config.yaml
hidden_size: 256
n_experts: 64
d_expert: 48
normalize_top_k: true
num_attention_heads: 4
optimizer: "soap_variant"
learning_rate: 0.0037
lr_head: 0.0218
schedule: "wsd"
max_seq_len: 512
train_tokens: 219900000
Below are experts of layer 6 (counted from 0) of a mixture-of-experts language model. Rows are named router (the router's row for the expert), gate (a neuron's input weights, with its number), up (a neuron's input weights, with its number) and show model dimensions 128-191. Each number is 128 + 24 x the weight over its row's rms, rounded and kept within 0 to 255. Numbers have three digits each.
Before each expert's rows: a language model's description of what the expert responds to. This comes from a sample of Wikipedia text that the model never trained on.

# expert 61
What it handles: Words introducing a name or source, like by, called, based on, including, with, following, often in film and music text.
router:154132086145095169126114118128173139158071126121111107140083103127118100094157095128111120127107148099140120138126120114092130166099096105107126116119144181166127150099156105138125202117140095
gate0:172129102146164111104140112198132115139080153113102117081118120110114154111111080113092130144079123142114098130163128080095122111107141132109128127137106085132101097129155110147144125167113091
up0:097110096087088127171107130103126163151159127125113145159129119098107107128121181113143140100137106126132177154096121131156162120163151132115136117139127167118141149151064139123114135152111163
gate1:107150158150128126157096102149130129127132104124116137120086108131138156128152085080151142105102101099140099147119091107143127109107130105086128163127135111122131110116128145138125102145119115
up1:141112129128140113119113122124156144131105132136136134157140103134111145162090127078157110136126119130130111104102170100157188119112114173137169127099095108103155149119108131133112111154128144
gate2:152103117154159113115122148117143152118112120129134087136144155129126143141145080132120134090097118143135150161106106165104162109107139126121090130094119190152089077156108116110148108157112123
up2:138108098154173153092139152112125122135158149109142134140118151151141135160124105121120135096086093120122117153093141165127112117131144142132084176104107128111080126084146121132148076162119124
gate3:117112111100116187145085134059112132122104129127093136139122127116127116117138103163135133120139076132118107118138121100173080116124139134148125116172101107170125110111137134115153151136173106
up3:071125119129138152116151126150148117125077145150143149131151158157150167127120144108109098136054155116159123109123090106114090111128116109138061111110135127158101112139139154105121137106170135
gate4:168115099110113135110148148134144078110103159136108110129099128128114152119116165137146145165126106118103106145137088070115125145133142138141072140133166125109166157120126141128110156128153114
up4:130152145094117074105073135134101091141139100132103181140111129105099140149119128147133130085129111091122130120143143156113114138120147118148150147158133109138103132088116164122114120124108136
gate5:121100113134160130112126097137125137105141124117103109115116136122116135151123092088102131150141108156152153114126130135118125084131131136097130102080126089112151139150150124117140128133138140
up5:156147144134170140141089116114122103113148119126129132130148124161120134142102080168140119111141116121125098136125191175151114183144112108108122125152126147122111118096100111146165085141123146
gate6:136119092110134144132129119104108154148081123162096145128113099129155125113136146141148124158121162144118114156158121119079147155132105120123128125139109141137160104116146137132142137160109148
up6:096164129144126124090131120112152155109143128092140147096130136157141106175155107144078134100137084138159141129132122173130135117094124125099092159128127141146120129152130160110117095119124134
gate7:127105111104115109154147142141127085081112155095063142082105125090119082079145164126125129112171128110144137127123123153099131134122134151139088086152129121180124118139125125158070133136119116
up7:103110122073104106129138117154089161146121127133088089114128149120115104085138129119132082093098140128160136113146124104143123151098117116133095085101150122169171115131131086145115170099140081
gate8:113112147134097108139175135119100122106090142121116126129137159150145111096103160126137124140099089088136110106078072112112102158147148104193119088107153133132112146169143144102149136088159146
up8:135122139088145125162131171125137178109147124126114141144136111125109094116169157140107124112107118135147117108165130193143177117120182177141174163165155149148125127092106110131107130155097138
gate9:154125134121125129128167152137129133123166146138133101099134092155109136127203094107162139156126133107155150130169112133148129109072129147131101127120159108146122116143110124155112162134105110
up9:126125125122123157105131126182149120106127139078174126102089137115096104180150120143129111123124105107121148130127099150084112149152098153122135114119113104130126154096128108118141148122137076
gate10:115096147146135144132097116147121113159116149065129095130111164078156125111118122093093120104135125144149122130130130138143139164101124135135150122103161132188159165105147104135157117115142145
up10:081131108127132136135143164097123113136147099084139137106118128094152114132138102140136095116102138167199146129110132132110165106091122145121103131139107150108106131084132176110120126130139127
gate11:139120137109145134125168157138121081060069148157126151075134130147123155133126089149087133121140153122120143131163138138142116138104129102123129106136121099147167109108153110166106140145134138
up11:134104137093163124117145141140131119134092165156130145104143103155137140136123083152131132113139128153110137134141133105120124118125148113132119142097103087100127098130166138140141155147098116
gate12:154114136114130112188127184129108119137147128121142089115130111158106095170097089093141160109085145132121179082099111134116104098107117132096124136184152104141135130144107072120139161108154137
up12:116114143125135155123088103129133122107112148135127155148141127123080123079117151141095109140169106120117152121157117140152140147104147128141121072152091104072085184100124113101154119139160134
gate13:103136073082114188124102114120153136111111183143114102102121108119115117115117092117133134100144124100150113144119116136090149156099146121136094117133103113161120131149113122169096136131099094
up13:138144125122102110070127141103114152123111090098160113148145152162135082166170123115154090147115126093094157134153136133148105090139098143134095145117148134115139141131118102143149097149142104
gate14:130145156144107099150114148137124152137088139069169132122125114128096111162129092104098131094131082184152122141117118103171161164107137130145194085096136133106141132144123081126132130139099130
up14:131150139115096122149110153113125141154142147077144101172173070147095154140135112117118122093118123160135122135157162133077136101147156104187127112133131139103131109113160104142105140137146172
gate15:086168103092124086140100151096137143147130116122124128143103141087129132152130143170127111122122131128165089106130160149130128108118129173134136155163111126093142124123187152120113173094119117
up15:083096113137128111110130109126153126140132113137136161151185145098134146166147118124124140121143125104152120118110124147164170126159100154128122129118147122107131169140141118160121128123105122
gate16:104135135126127140150126109053134149079098171071139126131095155092129162091144114143128125143161129116083120090154094104107133136132124109113131140158107083128170150164126122141096154142099096
up16:122134095155140093138134143082104137141132124130108139148109165102157138134124140092136137113115104138118194118094091144125146130131128112114140097134140142100123169107120103176113157095097110
gate17:109151120142099174094142107100114163115106148111142127151119186121131114108100120143141105117156099119131140128131094091175141148098111115126119074130090136103089147125144167111098120143158068
up17:124103130102083164146127114150129148082137112099121155115119125130089133096104158160121113126114127143085120138118139147116136101113115130171124121128175135106100092158120172098097121135183153
gate18:168107169096138119125125122121151120129114089140138143142164152134149135122093129146144171106105140118180108101122139157116102116101112107099118128139106149135102159156168141131129125104134108
up18:172085120128103115169142142130151098105079118156114132148138115146152152133149126161151127162156096111176103095136133118091126142138119109101141138130126136128155118118162135100132132112152118
gate19:102114106167137142127173130126125138103159110110179100116093106118138166111122084204107209146144092100153104130089136129138119133138164144116136085166142153139116198121136150104127188111123112
up19:131117089145131142123165142142144136165180115136166116070091113114130136121080108182123205134136121121172094130093137144125099104156137115113144150141148117108146195118159107123132139067112106
gate20:173167135138163111096121144123123106146122142130119106107103124132183147120135146122104150123144133120127107147108137101130151180090096150116119099145083136125079154106145124182085158144079089
up20:108139143097152143119095145094140173130125184147110122164168142109153122125157112114142141104122106150152096134140118121120107131113138131131126150119084147118185116104087105128119111164171120
gate21:116130151133155117109153127103115122104134187155145152107162131113137173132126127133105165109132176122117116113086117159143131133090123093158117155133121151111138164140140083164086143102091121
up21:137135087146154097146093168148143086144097121138108133150144123119136095155100156095096076143118133182092107163090160135118082099106115150130126125126167145127086142122104093098146144118165121
gate22:149142132152152123114146138179120126077102119200094118121122098119154135098124148095123126119132153116105136138128123138095199129100126101113097086092129158152121117133169149132104140116118094
up22:087125116118099124124136128083149139177182133080131149135136152155114110152131130172126127154119111119122136131135155128181043108162167144141153148159120117140090134138090136141125113104120132
gate23:135107094107123092138128149115104161138094161085137096168123088138097121120148098149104105159120122109115165101156130131102094151143118144130081128054140110114094156142151111117140129133149082
up23:111097116160133110158141151126098159142090161105120107160108121135092096116177118152111148163137118108127160092202095135090119152145132123151103137119160149137084137135104143139097145134104127
gate24:150116127110141135143121141097120132081088126102136154129116088126174134131144113138145105143140142130136139096110114095085121115154155114108151134104151172148125112123120091122108185116135180
up24:103144122127092140088146136164121141125164079140120120135121141138124146150125136138128131134094150088137121144138176140175130135105118110126100116160129104121131100135161169127153071132131073

# expert 19
What it handles: Word-internal pieces after a consonant, chiefly se, am, ical, ological, as in Those, museum, Bassetterre, Mariam.
router:093115123154138155109139109089184113128119143103124104141144119103113087127117117135083129145120110105149126167088156103110122113131114104126121134101111160137112126108109153144145129105162113
gate0:104160115109145128126144150114134123104111127088116085114142163086098157140137117149148113116109169162093097155116135187096153112072137130170156147148133124126133137144123145139145105127142102
up0:154146123145099127139131107135118158135122122128193165127130103215142093156119144109138135178109114093125145075119107129132120118142116132108103171120141116119102141161129109178101129141171150
gate1:100158148146146151103172180089150108117122160087153151168153081126125102103126101142130139131108106138154083202127180160121191155113101138112149105125139147145119110188121106147131151102161086
up1:132131154145091143124115154134076158111127093153154144114121133120085141169127152132079120120168147138164112072132130110153134157124093103119115134141119119111146151096129113083132121141131100
gate2:150153094147132153139137121125162143160165139084094100150159140117172107130132139135153130080149160136105170129140132106088121142123153130100098111086108159108111114123139137105098096130139108
up2:144114124126091132094118081112106111143127101164127132112132149149123142109141087099120127161131129146172131113156126073095136099150128152123129125125121134141152135092125126132108109132093188
gate3:089156117116146135145111113125108098099126125134166150139116142121127176135080117116125075176129133157187072130121136085134131128098140086094134159093140116126123137087105132147130122118154113
up3:135086087122094174120135132133165145161162131114139110182162116117167140102169115135143148099169132150082172141119102120125116115079146167118125112145088120119113155140156138155122162140126112
gate4:108129074149119096118131132153106114126124124129095111126169117146121132120070172083131147148140139101110106080152103083129109147132108108125142133116141098142123142145124130157118132113163144
up4:150107146144145136122131147078093116116121148130126137127084119134114123159140104114139102134126108144131118172135127185108146154128094157150106114115145119123157121086121155110129104145068091
gate5:092129109099180121079078137128105149114144114113129151140122114114117133116112144140082093117117102127117148110124160125096156169083143139110103107118165117137111112096112100144107137138148148
up5:101097147076158122164155167130124111122109162115093153182160087080139122085097134131108136147097109107085110113128111137086104182139137114144175121127085166110154128094087131146141177124158122
gate6:142144105178102137111134090135101100152140136131146108084151123128132103152108160130121130139153128102129093127118121128139129126156125162123179126162141160101094112158114153155132114118092113
up6:159176086131135106111141135145113102152114166154144100098172120109166099154091140124133116112137122117128107134097154117119092148133146137116116076145116113143094135132145114127153116129111182
gate7:108135137151108128154166114166116114085147124132141142135131143185133152099143129128118118112109120120121124148107141105127150139104114106111140123112123142141130107126193144118110156153151116
up7:135106141145127122102115131107122118144117124167088167157126141179160142096108115097132112123106116093113148134109078118146156151117115079118112159111148089120126153137116132110107104128154131
gate8:137121127121144159153135141165122094160128124132119081116133079127092132159093113179135095111103103117122117169098099120097117101148089105088121107111118104126088153119108099125126148127135136
up8:124117120174110165135138093127176096148157099123155126120075135190106107192102099136111097138144131116103138146124138145176104125146107120114141130130157117127103140063103140111128146122130119
gate9:081159133109107101122158101109180132136165120121173108140149121106136124131151099095105176088150109127121154142098137114186152111123118109153105116147121159123138117099131127128144110100140112
up9:099155139146119172139161091089162144138122121134164110159132129144103143113145084130124119096147093134095154169136094102123163132115105172120138166155159128155093104128178122140138127103137124
gate10:118119106128117179086144159147173136126104149168138126125156102111134122094163128077142111140125158093169088150152147134091113137130118150196160090122152120120131100128125137146128114108113083
up10:128144098125135136158131142129150078112089134127132140129092121109134174125139118110162124095094107116105108150147146106102150143131111152180155114166117153104120148123153150120139107115116118
gate11:117193167101154094154156167139161118129130108133107124123091112108092110103153151132118139107102142121159111154096126135111141150147101118110112117131155125134149117150129115102166152100139116
up11:096204111129145138166156161120144145126136158163116127137141127117133125152141060135131139149121105155151117147101139096119142131121148094162115163165142132137113108084138125178115126113161123
gate12:120124115127122105136162170123170137126165119142098162147102147104170120114085107130134149142120117147143145102138132145124120133118137070127105152091148107140115122142141156069134162086197104
up12:097151148136164131139123145124133138061147123097146111141110112114113116135128130112170124141126141105122133112096169140144090123129131152134177160149150137178132118137117140121125097119122137
gate13:134131166127112146126131118110119167159132160106142167095176146115115106154135122127092099127136109144107101138150133153105111123117171108144090115137123133097178138115140126114137142107145179
up13:142136112111096115152085184146151133163105108131133131170092130111117094129168119120157154145144136149137144114130152129142151097178118159148123148114106147133116125162133085101144136184128124
gate14:100168117119142147127156133144154096165112122102093102117138191163145141139130105124134150136130138126128099096149136117111157122084086128141073120114139131118135098124125115103143143154109158
up14:148126166120142096135107131118086150108111110152144155108106074126145114096139130175102104115120139127091154110116114148160115150135159134116155098137087148132068114127115155156099121122104079
gate15:156128091169147109097117129132150142104152152160156106080133151154096094166097124099174139141180131128142094121147147148123142134094127107162131104117170145148142101093066147124152111109086135
up15:161171140140137172142148122085152120152126121104144156115132169110163117094118130161088106119112115176106155121154103119107118147130122132129154149107089117090103146118162120094123188158119170
gate16:109090145128134145116166105155169139133136145140062104124124163124137115178140172122114104077116132116163166110146128140121107092122142136140130125135130145125144136149101106153099125109147140
up16:152099118123138140180107120147098130144114149126158139144091117175155121128121089155101122135121143161130092134093114150133126147136137136105140121127145112110127137162147158109112110154153133
gate17:125121099112119122149126132119131131112108123124138098106116125134124138108148175127157135126125155141157080157099140134133119102088116105147178127136107144158142086147107135155113099126114157
up17:119111072143101130114139164112127124087133140130113131092142124143107144152134154108128129118119138138137107161110127169141102114158094105113119127091150186162108120126130134180086109126112169
gate18:101139130087094157084132182113123155173170125129115136136141134152141122128145146111142120150150177096133094166134098138098096151088141146137142113179159138117182107143131124101153161150085109
up18:129140099101111141125070135089078135144154149121086141115159073146120119158122133136091112187151094071166118130108126113094130138143107144116130128151125145098143162180138115146108176145109139
gate19:135118101147145127102112165134127152125138157109101122166102151121138126132153153124103178132168135137155169144113100118137145120103097113098162165107189124130155117152132101124080119151127128
up19:125119151157125110151130125127161169127113131091123137131141094125165136174138152135138071144100107105098084105128129142122113122104105170174115142113147157142128153125127147116151107128103160
gate20:128095109152115131114136108125136153121113147091159150117124126159073140131146141148105113175157075171141115134127138142136123093164106142136114153117117196099132095120094114133111127101127120
up20:129105121112101140154164123144127158111123149137175117128146091119080150106148147122091108152125098147149088098148107123130098109119121125124105166098128181079132107102135080147140092141102136
gate21:145111122127141094195144128127096098083109140162138161133125069069155117119114124115108104162120163097129148110122104127138098127127170150125167109143121161129133172161098144173125144130179140
up21:132152160117110190071101129134119152142156107086129075126139169128158092157184171165125120129129102138115140126163154160126167110144138122133074140121121101101098100108139078157161137136088117
gate22:140148097150123138143096133111089118081111112099107104105121102122134107159105124154137130133132141137180150138119123106130132136168108106165105107114143149193077132150118165091131158130168103
up22:110122171072093131109148084143170121155159175134146153174148154126133152119097150115127114135132114137138144111141111105110164145094143176107116144116127079099154156167177092166100137114121137
gate23:145142123115137091129176127127114125169140124100131106125133110121097153145152099086118144152148144122165092105109119112108124148137091101120141139131091143145127132097088124129111099127124133
up23:080143096149129128122140109132081111111177090113103097133195125113139155112140116097166145167152166140142134126100102119137125104153110100134161113121120155111096181141158128113106119114113134
gate24:101147143149115138141135170088135138117130131176114125111117111100119124152107092159132113128104076146171107165095112105138103108105115139125154153147159125131144156134102180096076136114159144
up24:114128147162112110160156155088121101130164141143126138143127135101108099140118109143095127132099117142143125155126095094128111121120125177146137104160165157118158148113138128122118154118132129

# expert 50
What it handles: Pieces like mo, co, pro, di, tr that start or continue a word, as in Dinamo, Baltimore, discovers, produces, directed.
router:126113098177078152118095115084119116161119086123108128181118133115120130076147130087104103094135111096135128143093109095124116176118121130118160120128115137134117143111111147128161128120159083
gate0:060154170165165099134141141141108133090104099119121125127111174149076165095163096135152102114152125095129168130164143090151081153092127109119116133079103145159089140141181164147138127140157154
up0:106131175109121144117156186169107140127160120101147125100113161163099155122174115137150116134162139115132128157141118111129118159114102161106089109115116138134099100157146147139117104148176142
gate1:129111163142118149142099136125106113152107100119165143128119123173120111157101144070146141103105141138088130131126107099127105172122136158115196118111118096120171110130130153128140141121127098
up1:106115102132119114108118090130109149116124159106118105132115144122139115102180132194113104165144149127099114145112150150101129092137105143130095143148158160122128132169159125143126117123115124
gate2:140194134111124110140091104138136164183132077111150146144147123161105111133135084122103141123138113178099120135135129109135118086131110106122141119121139131144131138177111133110128179128114118
up2:124153149143103123132172108172105159129126199106134109136197101106128086128156108156082104194132137114119115141135119108137126145122086141147139132119152119145122144139104120106127111129156095
gate3:107108097140143135103156096110120153149143152103108142118127112135079173117124089117120131109136111122170134115102158143119098143120135120124135144192106129095132099112089124138149109103181134
up3:157162101102139114124170093136150111125071152107106130100123111132107144119099130127134139139162094075085088117131118144090146130163113113119125138163167149086134088129150142158126097159136136
gate4:116139084125075158154112112126131116147109079128109154133142141138134157114165109115138104148138156084145153121122152182121104127130111109123108134126131166069096134144163145085142152165143121
up4:112107065138087150162143130114097098162094080088136115101121140115125130131114134121142118130122129109122161084135119099106117141151126151140113096122130131139137121112148092131128141172175123
gate5:097122128153105125117140099122128078165125123139106124130153104070114124155117130115118114134120138103142118095136105141166134128135131152123107125116110076131114163126122139116126156145133147
up5:111095148123142129115125139090126107149153150122151114151194108127142119123107156136151133123135132104080081090103149133131132113134140138160121116116141069117126093141124097124115154090134110
gate6:181107152110136123162140108132100128138097124136139129138170190107100116124148148102121151172136099136154169170123134114110110165128136122142154116156123170098149107130111137130095146096082145
up6:160151153143158119157191148120104119104101142115103140122139165136109135106147111087114190153166082177124158106094111132185106153136131117143168121140120145126136094120118107118138139136090095
gate7:096141125099134135137153083131093142152155133172113094110127200086141156138157121137137133135143098147111124133139166112128140133108130116162211158092152141095139118130132124120088167120148141
up7:083110116097095102123126095125133117165131148181150069116118100142127164157142102131118103119101162149136093149115143154109145124126124149151107137129124151151142152101138108088107150147144159
gate8:141114109104119143065139127123127096146124139138131115126103161110130150103112145166133153105153097122078130150115114128136123117145133096156131153149109175119121142148141132155140129148152165
up8:129121145122131126132160126113111128117156141140094126112097107123105164107152106153088148152069105101125094153110109089136100099127137094105163101130121105112171137106137129128134105136117173
gate9:169120159147142147124163149154122094116161124130124099104112145130169097090082128114119136156156160151094129165125129166101104137139094145099159168121129053160114122157093141110114107119072100
up9:101125149088185131143095141122158148120112134157110138172126128133150127185094132108103079136132118150107137075125129167173129124128087116129162147109138113126111126150108156113134138142117120
gate10:131100117171188147145066145098150140123128059135135145112075140135152153129119094108131140145071108125143171155144141136118087167144151094108179154122131138144143134177147119115131106156137147
up10:155115073086176155130143115086088159127148136092164121100084124155090147140166121149119155115069110134101129126167114146136123160086118093137084145147130114150100132130129092131096103140110136
gate11:150115168142115133114111120128149086158134169148116193176095128120093139109126105084115106094102163139184166114100140165128128131164102130138124108114150082096111147116073105130132130155161126
up11:134153120131167103097118147116136168116162103113093157112132151136133096116110112143118091130120159127138132151127133117116094156114088157091138127151135156118137099075108149124124124159139188
gate12:109160121106120116095088065131164078174128134168135071112114142167105141093102122118106120135145153116124157128142090155122080139175090140130136152156075107142134140097127138130108128115150108
up12:093092104138097113110113082113140155163104114150071138132126143108116129127106090130090131135139101132114159135113097138115110181172119124123140131139135118145166158099125096102126132106094161
gate13:090151141145141157141127121143196122097122085114089129100065149153140148100146150155142082134071120125120143098097154087095146156141112084163122097139130122132102147102086139147161118160143116
up13:150074099090165117135130143164133123168109126128155158087090084134115132097127115150103159133127146120161117133129086143128138144139132099123119129099116164099111141145117092101114103117166135
gate14:112114105137086081092180081111148142125180159136153102140137137134118168101127162133129129124089128091118132166114107097133120188135123111118099098123107131109119164141175149110111122097131130
up14:121170114105096128124121094092119120143158177162102126155150159163123107098122124125082100097129120109102122089089147114110129128090112130104150122120144101133141142133154195100120153150108156
gate15:123144103140122145090128121114115102167128120134084128129115157116139129137085092118156104081135151126129103140155121152137081168112149152097130125128126112126140150094130149115145169106142155
up15:158129069143070159135116111130119170129158107116126105135113146120131168101128112103167136130146136125130140112151124132135104128122139122134149117132153098156147157130098152094157139126115129
gate16:137113127115138141127149127127130129129142110128133135153133140170103163081177155123143130147114135120089146122094124141136116176140094158122143136152105162112148152113149166135121070137137087
up16:139129108127120142141141127134157128117092113167143120154136141147139093120144155125118136138142168121103116207132136098136123114125121158147140128107139160135132102114140135101138107129159057
gate17:117084120115157131134156128146145174145099159110102137139160158167119141140109101146183106107113133114096152124129140112146123114117112103144139105110146123109096134103118166156131127131146091
up17:128161143108141094115098147147149139111144129102160126115115142100125086133172104095060127144126141141163106134132128135064139119132156138134127148148157147129154088149176150093112143106102130
gate18:143096114134137150147124115145138181131136106143094168113181123155102170136145104115106135124125110145112118158135173153124099128139118111110113125112179153086123131081139155059112170113100101
up18:096109114149142166134154096156127129129156099109133135127168110197129133135088068128120117106127089145123130113156129126131143167149133106156115123102140117141146124089159161069167150178116149
gate19:134095145118115157109135123144163135140118111115123094074151135134136098129125133111104120116114143147169114117160123155159099134145132123110125111139144121105120147126127137097128127161143094
up19:124143128148130101140150121114099141151110097150071159168120093133148114116124105144171141097134131129126116160160098175142154128119117140114130105101127120151111155147087126146116115106126071
gate20:105110158141126171123105122093125150145120132104152130167140130163123108104097128039137121147146118122140130127118139120128144115132136134163154131120112157142138084130148122143104181130158120
up20:139132111167112135147136142095150127124127140136151171148091094145083183162117128149144168122137127121132107155177116134102131156121150117161109102131116133140134140148132118129134168106126114
gate21:136133111139125116116168126078151088166154108134130114148137129113154155124159111162137116097106134085094127138111105141123128079103111097139120144130112126111086126106133123100118143093146147
up21:148133110110144095135141157102133103100124131117117128140137138142148132126124108071119094188105131180139168140107167109124096138128124116090124132102144140092125113101112113110109144101111114
gate22:124131110127150106163156110150125134188175153147146134141149117144137113140167145141096126128148148150147128144124112139129132087119096137113124116089122101117175120102155143134144133129153121
up22:160131109156125138119171142121158134119173165140131126121117144104152128128118173117159111138080134122095130127098098133113118107118163124131093099098116162127128113138179110156111131115136155
gate23:170117115122114146130137114094187118147131144146146130156161128109105140125137120086150146139130128143125098123115130117186124195124174099123135138134126135095113149168119128156099104148155129
up23:127114127130181082118098109104126137105125138121134152126144189113124139146105111169126148111165118090174070142156103115088128089136065196146114150160127139124103080118136145080131182111097090
gate24:131146142131145125120132085141104111120171107154090101102096137056164151156168100120109153122098113145159129146095108110114149121135119108142131076084117189120144085122115164128139179112128169
up24:165114077095139111125149118136136154145105121161097122139119083167146071132138133170142105130119143094149119137093129130137147117138048128133102122148155176130097116085124130135152125130099132

# expert 7
What it handles: Number and quantity words after articles, like other, two, more, most, first, plus demonym endings such as Chile-an, Mexic-an.
router:103122079146126153120119098104140134158110129125157127138131106093117113094097121101123112122163125106168092105110148103124146123101120139140162149105111124153138137134103148123173113122113101
gate0:143147097164160110117145107134135116155126124114186093163108151157115134167095129173106107131169148149172122113151119146095162128105151133134129096145087086157166109171154129134132158127122128
up0:115119117151098162122123127093147104105130150145105137122094112094094129139174151127142157186122090130096132145114125121154089141136127158135133137128189150098096172141111152148128161105120132
gate1:140156137130139164128151121159140135122103139155152128136118118081172146056080144107122172084097091149105143112108148112168136143117116148115127144130152072126102185195153147132162110118109130
up1:151125119160160098116120106125175140129075088188096166106144120126155145127115166140140145104092125099092079122092151131144173136148130140081170142141114121152105148142143154154126134113126103
gate2:099153124138161132133159135075118109162143112122139136099107136083130109123132154159141156127179125120111144117087130128184112157147159149149116125122128096105124121141148108086108159094137160
up2:139150080126156082148147173091131165133138112141136112108130115123117116109106107121146137121164142169136134155074137136172116140141132126141179123144138111141092135139127144083100146097100133
gate3:086157158109103152095162155130114145131114141125124148121091159121131176152133115161119099126134122160153131122154122141146163126047116111166171160154146159138109083117141167134159147133116127
up3:088150126102077156100129162120150136122154134122102109132099153123114182132097117172123121148162131133164131131161117136146154104092100135140146152146137150123128091144171126133177140082112152
gate4:115128160122113102136101135106104135161110085154152152136094112141151126064142106097149133143138168145107070160143133104165132130138135111134149138118098088175139096094145111142116085128135107
up4:131134125150144134144127081126156112112153096125097092103095095126117092157105116105160122139136134090107192097134137157126130132148141128101177153115110126115108105150127135165135135048123183
gate5:096122125119145113118108115143119110125147103114132127061119151146115149133102131096135104135080132122108135136126128141146114147133131093131143118121118112146126117057126127118123135133110087
up5:174151108104121102136140113106138149110148139166134111124145117094167133102130134166143129131133078144146117102157156115136144145137126119129126109084116178159101113176120131106147129108119161
gate6:156145110133088143137121116105114128138164108157146122097124161123132145142133129147139093111165101151117114132109120098124132091135085093159165076153104125109118112108146144103140125158127101
up6:124147142149131112142095099103128139144111116122145128125125148135136135164135141123127059157181127135075130105149093114167099080116092092141179098139128113126091111163128159086123112153127139
gate7:131129122157164113147150137120159134125127085117149111146111132130141160147117092150138136135152148154156140141174082147127132138068080107108118147104150113180152107137159140131136117103102093
up7:107100092186168137151107079119104114118123091113145115102108133108120115129136115124142096140155148150140152143141112125121155105101106091149134139161155140144141125123138188093124112126107160
gate8:132128136109078159164120093162145167134134087193126087151180115109156113112143087120108103137132173129116128103132128132167123144098127144124137100135152144121133131157108116130160096115136130
up8:119126154179141109129158089157159145086110103122124148093152124130143196154122149127133078139120128120151154096148130131096137129109070124124172101119107144116148124161165143123103121129113134
gate9:127121128160141080142160114111148110116126077103112101114135125094079103131151130133154129114126116198143120057151115139117111111115134119123132133152147173112174137120129114131121163130159136
up9:154074133135136090139137147115138091091122105114112110124143084117144103130112118107139130138118136125122132114143128124119144105107125139109136120142121166087110182156122063136139180107152063
gate10:106152080099172129144184145112133156126099130102187176159109128107116178146100146118119158124171138110179101095113121129173178127125113143116128133170116104113125138146141116177141139113126100
up10:123088087125138155130163117123115143134111138095171111132124126159132099104100072153106143179115136129157134105147125177133089123136120129115133139104140103127121140150143206131166136151140127
gate11:131137106088166126138106131088111145122153140136100122135140105106097143135125179111145135138142114089136188143130134125105149133104121101149125168119113153103175159161033139145134100112145148
up11:143096128117120135135094087135141126119195118151106133117136145119138144091130115138099110148101142120146139096135122126122135130113133111147119116134085115109140136087092145135130117147131167
gate12:152111085133141152163173092110138144139089133124094141128115178148100129102086106127136112097212157183148130134164092100128158141121094115157138162152131129083128115094165129129110111138140112
up12:131165128174120106116142113087121123113121133169125088168099098147147124131182151149127140117115129137108120102122096120125136137133134182147104149121128130102108120136130156095092154112151137
gate13:183128122113107120160086121138101118128101148114129165140135145152124115119169122108144106127099146132127103102174160102126118130143140163134126100105147092159135132129146107103116114133094119
up13:121149140161139169166111095121136117125140135124132140119163110125140113128140184087135154123109116104121121128150143139116136123103110134158119114142116211136114104133079084164139141204175093
gate14:112138159142128131108109116087135112106110110141130092116143177110074122072123127090107157116143123171109119127129152110113119150093175124154115134181150114109108115101145112155115146139076110
up14:161163125143165118142120139073137129146101114119152093112116145111093161112149092110138140149177141167142103107136142109112141090117144141117100099136089112161103127132151162130071095151101164
gate15:104113121123133162125150132093112096148183161110154132130120138119107141120109142132108103100136159105098103109117131111136132088146106119152147148171125127144116100121144174121106062134110148
up15:102146119148122163071149134120108080154143124134162160142168153128107108120084114134125103100142147157144114094128135083126151125148087107136126161140143104140117106107139136120113106096108131
gate16:117139116077132120122145112140131099118130176130173164120083097133163138126113137139141139133121122127132165119153159139119126131138088127137130136102136162123108099085133119082150139095107082
up16:144077099166124174117126155111143124151139108164090139061123163138124121124165151135103111096130138136123122165182080107110114150098173114130129055132097098098139118099166131131096136094163123
gate17:120125129158163156098087103215064135104114120133122129161103143095134113122128132123097164135128115169144113120124189090120154137123128135140116109102157099110144125140164098158093118131130120
up17:099145102153171146136129105142172158189076094144131154116131144129103104113160152113106131163148122113129119125128158141115156164130109091138077148120135110100068116123142137126102096140102107
gate18:104087133076130119178077125129149122192132152144124138126104096117146094096132125112139144166104125084151125126140124122137156102092099131169153140185115089127162111109095155168161159151105141
up18:117130123130108114132141202127106125127135112135113103140127105108137105161108113149121092134124088151122162153076104135131129146146100139069116131087141144101128107083154101072122145136167131
gate19:098119137137084140173089169107180154124143103104114101170130138125139134135115123078142103121094127092131115131142171104182173124120161110090095162132155109106107133175148101127128124158116077
up19:111124149137109128090115117136075107171098113146109167102142170147130153106158083125081132114129150144126138142135092131113127136157131110141170090131112155131142108078107123123096126133142135
gate20:129149112118139140139126143084105089129118091133148134073144060118141122153155134126127079132072130120174116113119137140125151121103165143146125111109123150167145090134115101114143120142114117
up20:112138115131110148152115195136122085131133123104186121126110106169134102108144109098156143162148108123156118134110123151139107116117167146124127152135126168154104121184110114148129115148102130
gate21:107151127119136099145117112125175103133191147136128131135124089089094095087088150142119163115139097114105079085113194107102111125132115104154140129152120116111156093130146154149071153132142127
up21:157127151132097116117105138131082131112103114106121154119113138180139147131145109092152136108127151132151162161117083148103142097074150149107112107107149121121087182134131110147177089135147125
gate22:120137176134177133128139142190120169094127110111118106147189177142132117165091130138139133099151121119086150111076140110083154128130134111137085178128155106123117112167124153151133168120149143
up22:102096105137158130125132095132157135083119120146122125155169105111133137074117082141110110091154143169149153152166069111116114156175130138135146107138138100120123124138128142127128106140182139
gate23:083117092143155094148140124139137109115116117118112138118177139109114124152160178189098106143120092096156120130076154150078137126159100082160115090136102112137142142098155138085130109108090083
up23:142156142145142118170116130089185154136166128106089135116153166124133141156150096156156125107161141106138084124087133117117155128150074149140134128123128077142143157097128152114123084129126112
gate24:115114109138131092129138066105147160131106109101169132114151136159092106155110138125160149105128140121150149120105116150095131167089119112132158117120142121094139112133081116138137108133088143
up24:119097133147132116148100123136186141127124118093177111138164114193112136183148113120153140126142120138138127157112134126095091151087144099109102080135134141112145131121101123142155107152134104